Experts of a small language model: a sigmoid router.
Below are experts of layer 2 (counted from 0) of a mixture-of-experts language model. Rows are named router (the router's row for the expert), gate (a neuron's input weights, with its number), up (a neuron's input weights, with its number) and show model dimensions 448-511. Each number is 500 + 40 x the weight over its row's rms, rounded and kept within 0 to 999. Numbers have three digits each.
Before each expert's rows: "comes after" lists some tokens at least twice as common just before its tokens as in all text. This comes from a sample of Wikipedia text that the model never trained on. Tokens count by the router's weight.

# expert 1
comes after: "\n", "|", ".", ") ", ")", "s"
router:483584490526559614567509585538521486509472439529532446441502492513435488498527460471478570459527541541457507481446528571490429600441509475478457499466506590515518501541497463487523514510459486
gate0:480454492457552454512450509523587529491454559467584521495519435493562452473479533510524528505500539475520535536526457464480538498596491447487478471381477538511433478486473438442504515563536486
up0:526592457475510494496500505479531522513525552425542507479518411476412496535480473493518488484483523463501524513515465487547603513518529429502538486437540544568493543549506546516380473503577494
gate1:484531523532449502478486591520462592535503451528472484554491437567458430534472550496468456485538506500448517449537489553436457504482491538436494501419460517480521486557539483527506509524461481
up1:522498506516581517430511512501472555487517445535604521553465425506498498519496424481444467555560469493503497484551479500521493538452487489482490488489474456427518509527453512576485531543481589
gate2:547526547519450487544546511537428545499517435549500544473475502502518464547462491454484586476508487444578511575438523487456475478494466491504504444562415506531500555461488455509500470479532472
up2:501434441518480475439492542490464549514510578508501488504500478487460445527542522529448503515477525375535472545501501522568470498457502469457424469479490524485504522474498526538468565520440432
gate3:556443500488481585496518390460545486564560462503547536511505512509549519476545557536486543475455583530539464560534467495447389503480437541471520475510554484626546491588520508501517530522531488
up3:504471534515457495532541505494525507486532460522478519519549571529540509540513497425499466507535574481579516571510476522485492491481477584502527508459602537459533569454438464573483556568478465
gate4:538526558574439507522457533507565475518471469522519542488498500516546463530507498516500471576497467511518505537513531436513475545480521484458539511491450530499561527423475492549487413461549504
up4:464556481492536447515499573403476531528529442487533494487475462484519512518372622485510431532532474489442463492510476535526472507503528514525484422538515570445496520495542559489475488490489548
gate5:502569451483469539480499574438570493461449532533484505497620527515520547464583419504532509531424530543429510464540500506557422454486544465475488486497491557484529493429572565492492453501455475
up5:505469538470503467473578508480413509482584417492464522501515518578504489493446481494506511470492498469529505523521512476519512514495481550471545524493555526512508478536555479518501472499513482
gate6:428469524520544539437445554558572512493515501505460551496471522507498493523441556509498599579533432527563519533472476533500488506525564514513578531442536591498528568565594499495539519535513602
up6:486500526566461480518524472494550472493437507547529488428441528458502461481509426482512541580530496496434442513413549474505538515505535466417631472563516545511550557515501509461532553463498482
gate7:486498529407468541548557448470471500437420478491506516485500496439519530509534456502568459493563423513516476477585405553484520479517426507443433513500551444435524487427534559558420500564519533
up7:469537362556517476523464514528508493574549467454553501449550520465433495533514604577520544508448525490504578501520506407520469456529486464427573525576489511507454508468547517489513489547523427
gate8:580482537439466446492525466464555539472497447481504481549435472533503449467475484517505493455542495488537545459505604496503498586445538456547535471483529490500449468478546444394473440450493503
up8:482491421558523555506539441496486519527492475502476540433590471490479434493511534515526510501487532513544433498422472517445457424553454554430510517459449471487423474515511494441524468541500506
gate9:444522503476539453490478443496494505493511466538492584472480486468460379505466425475476457458451495452498513478415453561496533509532490436421489453471494526524470496537428544515536418513474565
up9:432585539501543483486550531457498491423452442486487465525453495446460535482525472468475474400467560574414502532443472524414517486501494504483439479430460466505563512455514533520455454534506528
gate10:453561444525500476479498492487387497486532515575538509564556449556510496470538463458461453524475425429495536503556555573408435469468519471530487577521501460435458488461575487533529490443583472
up10:524444568455536589517470500523508484491480523534479482485461532462453511504450450459502469492548594537475442516462414476538485522531484451539501418431493535528503498490483525500504411502448499
gate11:492529516501508474522462547563486550512554466494429429510518603515557478575545505543528518497562501517508548458534502518483470551502483520500542489496506464518558518552493535510560484499544457
up11:444501504538415556505463535481518476444522592511464475522494415446553485488461546510491494517508525519475578549525452564478499485509497483500568486473464497465548517579549472537521459497545481
gate12:470422524492517531485425532479449508455499546525501473429501494509520583524515498490554540524409453508496519542452439461483403482539465480459570457550554465448595495488424471470453491498541580
up12:518490502524456491563580504534484500507450510497497546435477549519520475494570533442458553509491515509486498491556537541554564485405515526579478565490515495507518406509501471553518579535584425
gate13:519539483492431552476449525490571527475538480550527508486543529506494518566447504500564498500533506465503517542539486539546459488515499470509430486514467506536559513511476463531522495462478503
up13:506506460506445546514513444504411526457472486450580487515454460514474485462501487445482495457508519456547454515481468467508483540504448443468502510457472518540500439451564513411471468476459486
gate14:492525483414542446532452490437441495441566505473461452492527531509509473480529569522476513602434492477400510537514489543505478479545441510443472446458449472515440539474490543506531454494539527
up14:456430528443477463548527509544499454503408485467460451518508547537455542541543516443537586504438502450475547525488457547520519483516441517455416503454433523548529484475473562458515520567438466
gate15:473531567517504583505548494522542469425436462460472551507485541438483441456510511581534519492503561538523535523505514521451530492530551515505503539453584497530495459449526542517523456501494543
up15:566559581499555474544506503431512499532508512504477505429510473539502530512535637504449475549520471530484408498507550425453545499426504511487476471446479443486535457571480509537470510565445515
gate16:487491546474437530510507469506557547404487520499490537428466539493453465457563552441491501488518480431567458466430457540534456488499526529498533497571507518522486494517541521510508450485481505
up16:494526475498453542515483530447502526508455508500437550552466493544515511473544552444492499498492507477453447461569465449488481519501510450473467509578523504487542482566535516425506515455498574
gate17:468420528449582473484489501448516552515471450482477438556510449500456547494507541503473518484559454554440510452451532531505465512457475541458474471447534563504561430478483535542487546474596507
up17:554476464442433525433538453451519511545479490606485480489483515478441443343508566524501526506526499503453521486519525549484542398503448624494452519525474585529403504508572528502451533480523451
gate18:507505542497548504516478513486519502509492476452556510555440504505518545501495393520466592525532500587537500473548494565542478517544475472534520561518435502560480504503471480447517522491488493
up18:535543505517453501434493442497506495496466510559543475413534540485557514466537475450459527470477423551473512558466578530530488535492502527452481567505461461482501442443563468497512560562454420
gate19:473544505481564526469528495478488548447444513494487568562474489528493507456450492551504512470585489512539433516454436459479525427503489492536503544515556503480462484488499527382506551565472537
up19:429499508554468587545531441536559445455562570484513480482494474480475478487485593509489474479544506581509491518528471459530483560521581498490484530463484530471441404482479484522419480525485491
gate20:520476472551472468497488481453468477516438420472492501503479466462508436514552462570469449576480509397501521514483539533450550476483551516493531458485488538548487408533502475578527538486463523
up20:482541483466434464430442513527464528577472492499546474512484482522581486478511430479556419560520508454573552524518615581461504516516513470552480503486524544497495479414529498581526519549454543
gate21:453456479507396482529461494525503534556562524484447502591424578506441466514508489478505539510494535554478471522509495614477574500525484527493453448501487534462509512574496499470569481469512459
up21:441509469524506516473561489558487490599491500524471535550456497528482516529513493485470466516452583472519461511478501503466482519466542525575515474488526461451494508494372494491518438547551563
gate22:453543503504406498476535531513483467488472538473444520532524501379533483523513467468462542486536418539502538525511529511503515394520445532472406549478479442513433504504528582476449578486441545
up22:540539460446523436521515490490491477524464525557487547550480535527497591487553521399413456431466450572541609512494482518527530479490510492496541497499530544560454514422492550461480514505551449
gate23:440417537475476521597475516497534490436471486493530540475513564506494490463539471504514471498443492529492514516534429421528514461528433452628540527562418512522556551474526469578497566474501450
up23:446407597550525510532524405466502488455516497443440474488511499470496575532491509536502500451502547523515510511464452382509478505550493449551578493461452489483475506486500465555505583442450449
gate24:472548461474468465498467493462480560513539484447463522422500496491479520571464457469527488532515469465547511496507486479505440492461544520497517565461538518436496475473400529461491519423496461
up24:497449456589509536497527550552493464483485495573579521508474532528503451422481447482495441412476481541486457513468530536504575461518505452487426400486539527502387483472504531476472516444548461
gate25:508533513517467506487474477494380460501531503473464515501431431512493423448585500460518464473518490578429449525478505517501485554520492489419514457463438529436499524535501464514501527591454503
up25:499502485522531452601455554476512397487497485450497442527525443511505488482492509551471487483463550488473448507490474495520557511512479595541458529477498487453525517522451502551509434483509419
gate26:487491529528493503456520496527416536495577507462515465501576463497454504509523454480471518495451444453517508562467497505431454485558594488533540506527517500465472461570495500515452574534530460
up26:549452522450458479435468497496581489471473495506545515482466453540525487495483386551516509484485495540478527493496448528469497550484523430513523524473513491485529480505492574486479471420579465
gate27:455479468512490475457514463514602517512483450493522488533480462498489502522460431480522500517460499487516478519528526472490455459533486437481538447434413533484591472498487502470551562484545484
up27:506548568469507479469535484530424524456579486457521584484553513472561530431497496560476531487516415505433531433442454530507450511529482434470450471476490385486465476410449481462492495459470529
gate28:465561489440461508520536505512502563535538498453478527492483512508526614563501376467534464552499517496540504535582521445471513475423486516508514526475468501475546469490571541507501460529497489
up28:504499518456488530494472466543535546473491540522516496437525427513526444498488627453509593432488503541492548502434487482531514436526467470509526498462501519458572495572466476518520518546483497
gate29:478525533525511507508521514540479466545446507479500495480505539560468583447586427441539459478540497533503533534448517479480533459497494527488554510470551471511531470476421523526441507577480540
up29:528436530510477512509573433478484468500479538510598492448550397446455446549502490492506494502528375532539484495420547574557516507504524447546457519484518489511514559495443472527508513567423506
gate30:527483487593463485513476457581530483485423418500474489506513513460491516537587541484520467479516463530554489491501439512489489505464464547527552426469563489428416524457479551518564526483519489
up30:481519486489541429478520538530464553453441458455520461523530545511466467545541423527446552483489527446536539538504473454541529522409434494510507540494509487449506554476562507494464487463507484
gate31:479431495478589462553514587507444520533484584451518600459510584524533453486482490520514546499433503511564477441549476531466445456435575438488529484456446492523484477511570456550499517524469473
up31:507428527541500500529494492444485422490539535445517526467510503574556493483500544508478410513525442608480542490586477500551447533414510508557470557456558473490517405459529474463499510547514479
gate32:463480507486502526532523559445481551436528492534521456546555499501454512470517557583511523503543521563514529496589591554459459492393501535535439487530468528503521503559492528496477528462532485
up32:443483533577545531503531536404484494481459459564455506533531504531512474507522512502454482527609419499514452582455520502525509508471546474507440460556511544498450475468518515593575496497424479
gate33:451487492502509417468482455446495500432530426473523512487511484438471508442478477519464543461509510521516492492496498476451482436581478478531548478526563511517474541547474550473467446521528512
up33:476436602398465489521498524480529530538562493506472524488514474448512483501456466466488558484479457475493544519520513475495529495439518491556453527468472430580481426469503538559499532506531478
gate34:458490550536475459430498509508442548525562435454547438508449468525412511539500492526493543517496469536446480452526514492513527462513441514531454550540515487531482476494507522509520511535539545
up34:495501486482481489489488524458505472451457540526514448473458513508574557534508420481464459499491502493482554509529476555452443504549552514453512457454494542432537522447471509533473477578497495
gate35:476416482564505495499510537516486389492498471497471623477532465535498518482460477544565522512442566525508525569500522465500434453527497468566550535524588530488411509531503537548512444616551476
up35:540495556469554465531414510557498498509450480468491538494548491524544445550514462459527505515492548536488538520508454537505481442498461561490444500457422507501527533546470497544503465612585519
gate36:493527492556481508500531512539487470546485473475439559562566458514487469482506486536472495507484475483540502484522530509529467545419454522490405519477524466477486490457517428476513469448440433
up36:412543484437545511499482494524577560494485553512558436465512419461562534510468452515469480527441572567550514465526515590455506445558511516477472531462524426479498527525505507505591549518438515
gate37:529460508500490478496474508482480550466553535431451447482520563461535524478425508552507474492457541458391456514485506533560498553513457550438474507472495541505546507559500491561501490513513525
up37:523463421478512469444443551473538476579479514580496484546506448518521494530447519581408504504521454489505500480455505541444510512510517472521454506496533548502555500528542549475501450435468472
gate38:468516482488493548521536477520484464534520504562507487523489451515484510461511505540445500503464507515444475481529510504496517431517458549487521430500496555505541521534529532506434538465499534
up38:488533490470520474521574501524471501492559527505438487503589491438504516497498491484461513540473514468430507532521507553459508481491518503406500496507508510495523478565513428434412489539462518
gate39:488556473489474447525465466461514607525477494549444590497499547493460510489589496520523600529473442549545487481495494452564460506464511434472575494490508465546547507489498538528506497479505508
up39:547580398496481508526417504577571517479525474584425561542545513480547467471544540531507562485480449491528509482484523557574510464512487459533538467480452485503509502490505546554552414495573527
gate40:504531597478502438515493490515525477501466542470451495478536454476523499483454466523498518531478495514492503522436457472514518485489538521511462511570521456514550547568498426505473567476493554
up40:547455456501453498521507516452483475530485483508474479519512491436468495546509493468416462395436513448504426493548489458543497515551480523466472555412531482478530480454538492446478455479469503
gate41:464521469447454454496480516514486503488531551506477482542453489432519511454539446541536484572460507411497527454495493542482392579542561475504421511481463489536525532441502548510465473483475528
up41:530503489514498476504486474530459507541518459508495425462535535520487551507447476522505519455529510525552445474445512422550485603517510495517547534450450488530430466519532475551506549515477530
gate42:454469449477522518526515363498471507495505482476488454447488494499524487432479483463517508507533528488460504444528510476557506488547484464535525441499461507466488548526517523486503504451513459
up42:555476554479594448511497493465451543487537490510516467508423537475545528528518493563506497529540505473477474483532486495478554498459551500568447559496547544489482499492417489485520520508502500
gate43:436465517510455528477549497513433464496505531536510467552528500492513533536509493508454510529472561521459465492550589475479563513510505563471540521396461445429524454398461396500487464631552492
up43:521559491453447518458505515468451497534489559452561446531495483504472407507469493496508492424588502492529532438500536542487498446535474533455451493515426494495562453542498514486420491539495520
gate44:516487486515531501523447543468535496509531461437470507433514413537525516507478500506527478518411519563529498452499506502503532478485516530539520515508513430464476553463492483456491450580514458
up44:532450533441509506491536463576524492506514463466549515488501499524518486553545545513529496498458493512535470461533473450503447470485577467529484451497496525444449557494566472426431464509447448
gate45:509479484528491504466524528437500528544536471436469505491514520472471556477530467523477472498544487530515469484584597546464509561552533444584447537523458547524483477532551501463448624532498507
up45:532567508467530484422439520528466513567490479514512455545520473416511551561500504420494512449525550540474525433478469450427511546455555481476540455456453512491566507479535544561571509438574516
gate46:440433517513531514502473536530494502459483482514514504559527520574452434439439472490497516502498501463508551539464531426498537405520461537507511507562491549540449517544452496524522528488477505
up46:463511483467471524528488493514473504531473494458524552510532488373512467527477481476575494498486480516495489427484484477558508468512505469450517493579539467478505565475441560550501585503561513
gate47:427508474559506482501423508517463498529453467440496530429551496491475478497478508496406461402555481569527501498426478515426536428571495532454491555473427467488493490458514506498518538480564470
up47:583513533531444481498517475552520547541502445445477566468517475460581481512502528507492561432524491449571546463479435516457485501574456470457461475491488480569548515453520492496414560496476506
gate48:577491602497434467480503568550484517474413445509519503559489515545428537490510473459559533456505498562441506495483503542508583486492504526546586501592480512477501550551466437468560524483485453
up48:487501532498567479460442501449505546482563467509484515486488533499526442499461495475470548480538522533534415590497566537481445507496538458483557558480530454593501467528542463536537523459583505
gate49:558545460498471588425496533503531467531569587469482524489541445556521471487504552505504485441524484470481556461501486485468444521493451537487468499505473515445477440491497556509540486532497563
up49:426496464526500468472432480455493487507452527512548424542478523528509506494456495430486529547570513522561450527498461511588530450413564529520495511588524533513466544577533452459457520499555453
gate50:594536515457494519569575426513483513463562507506560606490505474482432451490500517458502477569507522508476502500522510465571460472569553552478448521544387514535524420478575465434521492449451457
up50:463448530468457428437445525507438460518457529466510479462426420451543579504402471433521472494429481540460441488498477452468547562444460433541563575447513519425502521465427467445533497476476503
gate51:528491494560540515516541503531489575481500479561562471480446457549479544536510544521514463523546535515489483508506583522596516502567516552510450547553478462450509593438518554529519424538500432
up51:577505465447506530458436467523506522519505531495511505533508519483480506495531497553523485522578532440539483476466542560532454456523506541420520466531599459539538590548513518433401502455480462
gate52:501565496463480491518511510501494484582458409506515481513548507521469553543470498506527437457532484506515488496470567506504422474486528506468458454503544525543472513496591485551531479477498532
up52:553481462553468530467568499501472460477535482473461448445489538514483552539509566517470551454466484500473479490550524559550499465374522545577439499537502492531492515392438526475564512484540497
gate53:466511505506530525503479493526432533499462459459466597590465518439477527458424444433479500476431464422570513528465447583535531494472429508476509453488553560495589453500519458473548528526455536
up53:537483406452504465508476494421524519552503555512514521460429515483551489491452504512539476461520587570483482540505462458507544509487601521496545434533479476594499534514486547458550456517481503
gate54:543512467508505467531537526465447535570574541452509496448496500533509521567534595515491491501533515499427482556495448498460538493476488508463454527504516519472457448558495462548474501548498521
up54:488466506566523492506453527413556530441446497466460519484584436490508526465550475515439501483566519535502570507461515482544545402458470462528524497494479563537555495453453456402512455419504514
gate55:411573466526494467508427511544474477503487510458458458425465516530429536512559447468485571486522490476488532504491510422495516527495562562456533523543529451471539533542585548529469482451461457
up55:414513515462481463463464492531555550498544557435491474502520487492453569478544459488440545496547476496502478516466493475539476498508541516461507468565539516450552513528506463538506530483440553
gate56:528530525477531505525478479449514479460503536444541496568595486483523480505495522456539537515526484471478529476527447526516479499463481444456488516506506576420522503550522435511499529531533486
up56:519460436481450486467460436602535477599517536505511548523473383504543498456503515481500502502496485499466496488519467535454443530485411493497454490535511441538520489554519420593464458467532466
gate57:460493503510576424502437564470408478411531602469528501515474565504469501504505441502512538538464549511425463503599528480480472563537564454598435583501485483507557524450451512543457450519520493
up57:549517507458584503527483536458479466477460529496536481499511501545598461499518472555471466514518470484468555430435463506510480461578602527452522449495463499509524563478480527553474545511541507
gate58:515464503457476511509546472525460539482509454493519526491506534574491533616533519531462476459525457474466542462434452522475504486550519526509476503550595532518443505467542489529535548428555502
up58:543511488493511536508390540500531528480504505456484526466554470463549447424506423469491572484522541533474442575518512439488484514533526460488495541464502512535453484555585476439408473466478491
gate59:482513446482515474532555459538535513484570522458551446495542489467524544496480538512476506564478507480531453438557421437576458535460511557536493459571522519439445512545496512504489473575508467
up59:435508486510472523526502465462497474486500547479510488483499554456523498502523510604503529497492443501422498559542479569500595511495477579456482432485534448573469505550467580404507466535543497
gate60:470506525470454531525509493502469540528612549504526479550506542467552476516517563425562469537465496513393474506493518465412456493486499464500469458578507442526560450455487504436467479544430532
up60:564459509534474547459447515528415513495558517505572447540520533512541508535499525478520528513468493513464518543488550519449530424519464554534456486560475475571544539485467557501531488502447520
gate61:476541517587566485519559535481444517510477530485415525515562544502486473521490493511514471486472579429570515506527445572491554504521474501508473525511519473555475479541377495480442542532511531
up61:513455473518491479551493496510509457517505554495507495531527533525492479463481536560508445439456450476560537515420493438449497528524486498444447457558457517507466472473557514498439572608563512
gate62:541534468534410438456458529477539475464525500494450483493498546451555550521520450478551497507489462415538505507474443547527417471507544568518550430498528502539461534505440445457523446454572499
up62:525477488500470561522520558469416486487501528497474452532477490445438533521491435481588526516424589466431451459517436534528491530525539567523527401529494504563513498468525524519484545510426502
gate63:526537518560485482477398452506488511377454408454454519478561509484417483512466444517514445524453542476502511520494516530475521487530439484481448476519542523499529539439594592512419503488489471
up63:444499492458496509547554498452507433490539546513520573534538514456507499513540587543491551496524519515529488526490447543489515533393538602538516555444543527536509583543440506456488512571527490
gate64:566609461513496491443465498533439529492418507575515538505517476483507591469523590484515542536528413501546479561564406498512503509442486559490502511485514594410561496515458436488520479505504483
up64:458474506459491489547517525483581489505503524526491403504466562514570467474426478469540465536506563482442462452431539510496585478517488459456542479600484523621476543498480523497534482523461507
gate65:471465544495490547504432524574534523557582588487493525527408491499484504481457554473451483516481475507533416499421554469470480499467547492477510459579532519494550583519487462486518470420508481
up65:484547482433463544460487426497479488567459518500488525494467488481584509490432545452533485552450484417481470486545386523504474454503463480502532484480511497485542516464560508518568512433503532
gate66:446487523507464547541539545476558588476529467449487472469562523516393444497514480490541497571562552536517508465560433503452610443516586543520437498476484462517455455495543565448483511492488538
up66:516459542518572540515512462503492427457530508497480495463561459528476434496496447490565466550514542519495491471531412451485533466570455483470480553474448451471503521442528552476519579479497510
gate67:615562504398513524447520500540485538472502566577543481502455504466518438527449504531508410458538542522458469528551487481460594530516481498469499505500455504494495467503502561552516447516406489
up67:486541457466487527531475579532562491521517468521478469552513556418479559495457589491496530521456550467521481473527485535442523488500498458466530568560509489466524469527512552515519481438447576
gate68:417464494485538502475490491502547424458427482408520531517437548480461471477529492470571491526542565499535588495493550569513461572539540560473506448485502554500488530493527456423486492427511410
up68:501526586532531510538503440499493474491495486515493462498463559566497526544479429571465519563459566473511452508509512468451478505536578496481480537439504481521509531522464473501564474491447549
gate69:560420487508460476488508497477551476505506436401499494516530510500515574537480483502506453484511469453506478497553493487507387557497490509543489473492522437420473593469545507454520525526538496
up69:494537530539488447451504478517527516388542455537422487569561440507528530501459443490462506466493486529491496449498565504472563589490485515521491482494492415499514550503516511486511420561495531
gate70:477445531441465493430569519537467523485483543462474533541557487485538474502523488471534483472540546541568516456515478468483468466540547536513544548429465539519494425564504483472515587528473479
up70:470501505451498476547486445525496520501522447418496482505514492458516497491491556510481470543450505485429483509579509560422487497535463530444485443583531441549425548456542465516523557510620536
gate71:412508519460493492443542532445464485442508502505483449529507463517555503530463476449494483535449527520509530501444475481508491442538509545545538502452517479479518530492505546481496514500458480
up71:522526563478443449456494502500451505419529553499481507527476493480483504602492539498506499540505493515487525503453412480441494464451530563520464544489513499512444515517458451525491492543538500
gate72:493549485536529481501510495531524453510434474515452477467528486518518561578465524532567549485509533487492512487572515501575445509560470455613472555495480534517480521490510529448469451459460458
up72:462430502537522463522452544545453499544490479502520461502460506557431498490493526456565501512452544494547492480570510537539417499457508510547549520447473482465535512527577518551533514496521460
gate73:552528491495490454535571531487455599556434437428538500483481489519550447465501468515473484515551561461561527579559479447521470530462462497471525476478502513503526478531485492540480494533512558
up73:543477562533493535501548515488482535525483479531464520540455507516506488508489536545566462485525474498476545518499538550514510463502526438444496447529548498568480477491465457487526481493533512
gate74:477502522435513519453530420454561452482479496501480483489498477535541499473507487528503471481493506440498472497478517576516497499470539458477551509513530550516566532484505562497540455493509536
up74:548471434538487499493464492595496523463469444511530514507443491427484462540488489432437574450497462497519560568457485489513522490474428469482526519513497438589494540498543526529524495518486461
gate75:477555483444476432507492541506451514540449541502509469492575508427498532484511527459426486527582461509509538521522494478487499476477489492486476464530482476475512478471519601487445458406479480
up75:487486494492522478473487437512486553426529486536488506503484563494484435502435502525578486495491444506555426495432467583572463571469483484484487455452542543466455505585524456518479507541482462
gate76:484532425495493525459524477516478539530458527507504523489549526505557468473465489563556530499479549411487494531486479516555452566551425437494422474514568497496530566496539482483464467450516603
up76:472491553546503434504483493547534469509481566521507490513482521525499440427522603461500539491482431537439521532537572410490494473501450528477479543428449543539426461480544505431564551487455406
gate77:485469508486490435408514560502496438464463522490472446517465571482491488499505538474465538557450469535489441536518499560452510481482476527435549467482484507478481527556501499448387505559496455
up77:572484538531535539566419444523496512485519427499470555477528500475531485532524423588516497406571540472509518462495517484459529576517478485541451571479493422482528478481468476596559509485415605
gate78:468511488451521523453512488544488528532466578453500526567587472494465508425561556458462504494457427495518514482420539448502531490437495533488495469493471479475516458474494538440550494565538551
up78:500475512535508575540516493422562511503531553485469454542441502441526536501432510494523468568464552468507461543542536514501566464508458406514503585493511534498502563532540520483516517521465547
gate79:509553519515482595419470469507571553492459437505534453532553502540462575410497552460532506500519539474471513519492526549508537520535617505478451474543396527536461520475503510404499510547541443
up79:471505475511532524533554391517425470480458580485522454530429508458548461567458500509477485518428562566532523482498527514496471529518449427517513438461471488496514474598453486530508476479482511
gate80:526501463480471439527479484468496539475520444520459485508524492505548500528497531521492593507527504461514483460503372453481457475521495572493461509468469515546454532527518434496483515441571484
up80:490500455555466497468488453454578570527484458428552515428550467510515544554437520596471558545559495485561537485429508480583459475517542526529517505503559543499513472519530451528530501530471496
gate81:457529581597496533536440540514453502542463490485484501511475549504524478510494500562509467470456465511545413589485434528514444497483499510486488479567513501573525459508477472493570518493482496
up81:481486495441495502506404547479499517476496488463452514504477460510499498494547490528620509486538548423502499566485536534509441473479526476542528520584521549509509511560620486428563515520515423
gate82:507499492514544469574514489439468460499558498491488554470530509535538500522490404535565559546548562511502493501554527401489444423525479509489462545468608452466437510462474501468449463542472492
up82:474439420533537453545522563495428491492464419512533521506486497520550505540476470528585535549480530522502517501514427491441559454399539545555463500462486440493473506499508550439368463459512553
gate83:548543469454512517541513471495515459539489545550525436559499601427589551469436494465553519510482481492528439450513520465364517498507513513497486523494563536461513524529493524522507530484462537
up83:531490546505462453435484504537437574496448511528433475530477499560456528448558529501479527503479475572490502498478488500496454508558496470530509519520481436496518481541535504362503460483564562
gate84:544430516547521506507528438494487530505554513594468481569493524506463507514512490501446506479474488498499476505475499470457513545461584498475493601490488494540529492496504495538543497499526509
up84:458531506508485493561478498457575541507495548533464495470466472469571474470452556504423484513528445516463478501515443445512525462503463413417518465449494510468529470476528570525456498527483474
gate85:472449486516552569494535519479514436501503490572462529516545519518507487509505573465437498425508507521591456526485509485518460509478490598504442441506460545499566495459551511527444493552513464
up85:595516446526513536533493522424512540499548511516488547514501455489509498571493433452530501523503414497473472474467515467502476538557548499381519553489481468448477518499587483537497442496455472
gate86:497511479457456512549533547534456564527530439446522584459511528459480530489537458495501536419532509448469432547452485474481466480509555475528545493539453465352462463490541529484488518491463497
up86:526520512465478448468500469516546519468500504554510508471519551580480559494437537454476493587518485580463501417535463490489576507513541495452483523558429521521527485524432548483567606505430529
gate87:476478609561545518521473497515423571501479519502475497490475464571524475486442561555535539508410454585333542527501493530515516464484481474489492419513530542502434490523486634553465540508484473
up87:480504509514456544496491453523542452576512509523500493537559463453484496449551522588562546471515447513573497519506472440478586521545474498495551491506481507516513482494488519480474531453556531
gate88:438429432514552558504522523533452532433501461543486584443491519510545566457534483512521470461517490507470509570513511570490567523475537505537434500453555475449513501519536496447495502452489460
up88:546545594500544473483462579526531446627502517496544464533544478517473466486476562550433542521434508497485577469488494468451477436565509519505431490546456479509466481489538521484499536509488543
gate89:512545476558524428598466539522491478516486504493514573527485516460509459471545480524499542484437508547502489461509502566522536502495477455510495503505484503546404497528525557500428486454515459
up89:493518469518535514460542531472449522532565483565536429549420465507472527542538489455551469550589549479570475510468528516544554531518551529530461461490476476481545514503492564446512498476545473
gate90:496496533497498506520504528498514538466467480542484475451501553459464488456469492479549459506559499504427475506555539453520524520510453446551483530510543474510559471462612507497410407472533536
up90:520433505485461508492505565471531445418513529522506568520545465425484488559542481498457572477506473522523468477554463555563505490467513510555540507456464552533542483531533479533510530444514497
gate91:434515572445526493464590482501527449409519474570572503468562480525488466563500500526486451531535516532479414502483552466528536501547477523523558444537549530475533499547466490473449497525606521
up91:503447477479516449501403493444496518431483473552495495507487460524463502472465430547456536506513522444457505530567505478518427543449534492556463551452528439501493518443486519521484489533463469
gate92:442542514442450505527496476505542491504516436528520552474595571465506425457487465461471499478476437524475483534478423505480491522483546526487545552517515562529563523504513549476428541523472551
up92:474516489476536500526509490495445545478548510438449497518531573530487493542544506486494556531503495466469439482441525466470492512532502470506487503554456532474510522485518495507508464493450589
gate93:493436519500508487403510452487488478558487466521506504479576505463453588537526505531495491417542553579549467482537489544513464505372441462556462510538478492544466523566505410581464474499493524
up93:557574503488507542553539440424547511525520487480513522576487492498519533483468443455496523482466515475560544513565480437486469492498525470525477505442510482566527489535555421417495518521490470
gate94:466486485521507535482475505576410529512566509506485495447504459510484499485473523477554603489451477483447539472568451514475491555477525527533493457451437550496427467477561477569556482483508545
up94:491503509430493473511518471509523478441483547473510535480538499561540451479516483519388483529500475525452561422537462457473601512495515542419483555509590517500517524494534504449538466550459539
gate95:520501546466530464497454475514490489450569497478508496564427580467504441620521559481452451458545502480582445533546525501562554522487609476484482494537507539415578540496454471539494483539540483
up95:468556505508511459511563474498483508553518551519494456495543555544525454540564436499438470491537481520459490514503493462510493423498550533494525511537518546487468566543492526474479508469419509
gate96:496480486479457554485547512469490445437462544534546497525582557509533525494538538542473563475417537438518466435560481505459414499479518522476488494629472511522455495557473567488480526508534522
up96:434489501536469458459473554524425465463491543556433479560452491498528503523513591500480511487541519457566450484538533507530470488457525445467552469572557534532548511530445584544460537534463475
gate97:543442434532466415486510560576449453493510514514487450452461507583482510566506517424483463438443450491511489449488530520504520427520476497494502479489430542470544495469444599473523431497516492
up97:515505485531475453511418535499482474510509424490509470567481411552462534496518474482432423501540466623567548504530502527528496502519525542524521468507441528470584483536523513508625450595496501
gate98:494507493529472482441488504577457436483493453502508524442522478446431459489450366520481519477523574480520524522484512519513548522502481541547480488424478497491505536451528518492477471505443555
up98:497546507474495387548497472514426510578488510428533487482624476440503358523519461498549492479493481445547524450533499471474499457549448534525523436466544494434514474477483506510542446549461438
gate99:494517496540524499473501496486494499483530418599447529477441468456556519517404478475514498509511494569488522512452474504460484488488454451500516480490515523481554476516466482508497501528528458
up99:513513447529481548540483508495558490515506501578534538517467470526520433484488588535486540503454523479459553486522526497468507488449487461583469471521513447467542452483541526553501586469509432
gate100:437533498399468537550480512451547541473482560554530509502513468519550543548512473463511505506538509488446458482510497537435509435524527438459499463413451492444517453553494546447519534531460535
up100:457513430454529438545464453506467516464456513482522491564528493500419537570548551514477464453520534569458541546473502519572456574461538501527506490501516454522564453445532397488484519475514507
gate101:544539516471461480488516476578425531470430474485486474487535490397465516478475371490504552460509452462546452451460541515469561511495487529471482443450508483507479487445510525489547469523470462
up101:499410471442515492531480443536544563551443480551534523513453403579465390525444560477517531500481485573495448433451471480448537482495471452467509574472460481602535502460505487498531485500471469
gate102:494526577448500498539513444479499507635463442489507567488468497566517571481511516486516484502508448514492577491544522497438478531529561451485586469513409468478529490536565456502586503483461451
up102:466513476478481521462517537460576529488512501525488511503563559593525498506465480478450492514516531558557439550575511504490538513432491495529528510514480508505443489514471606496528564601502549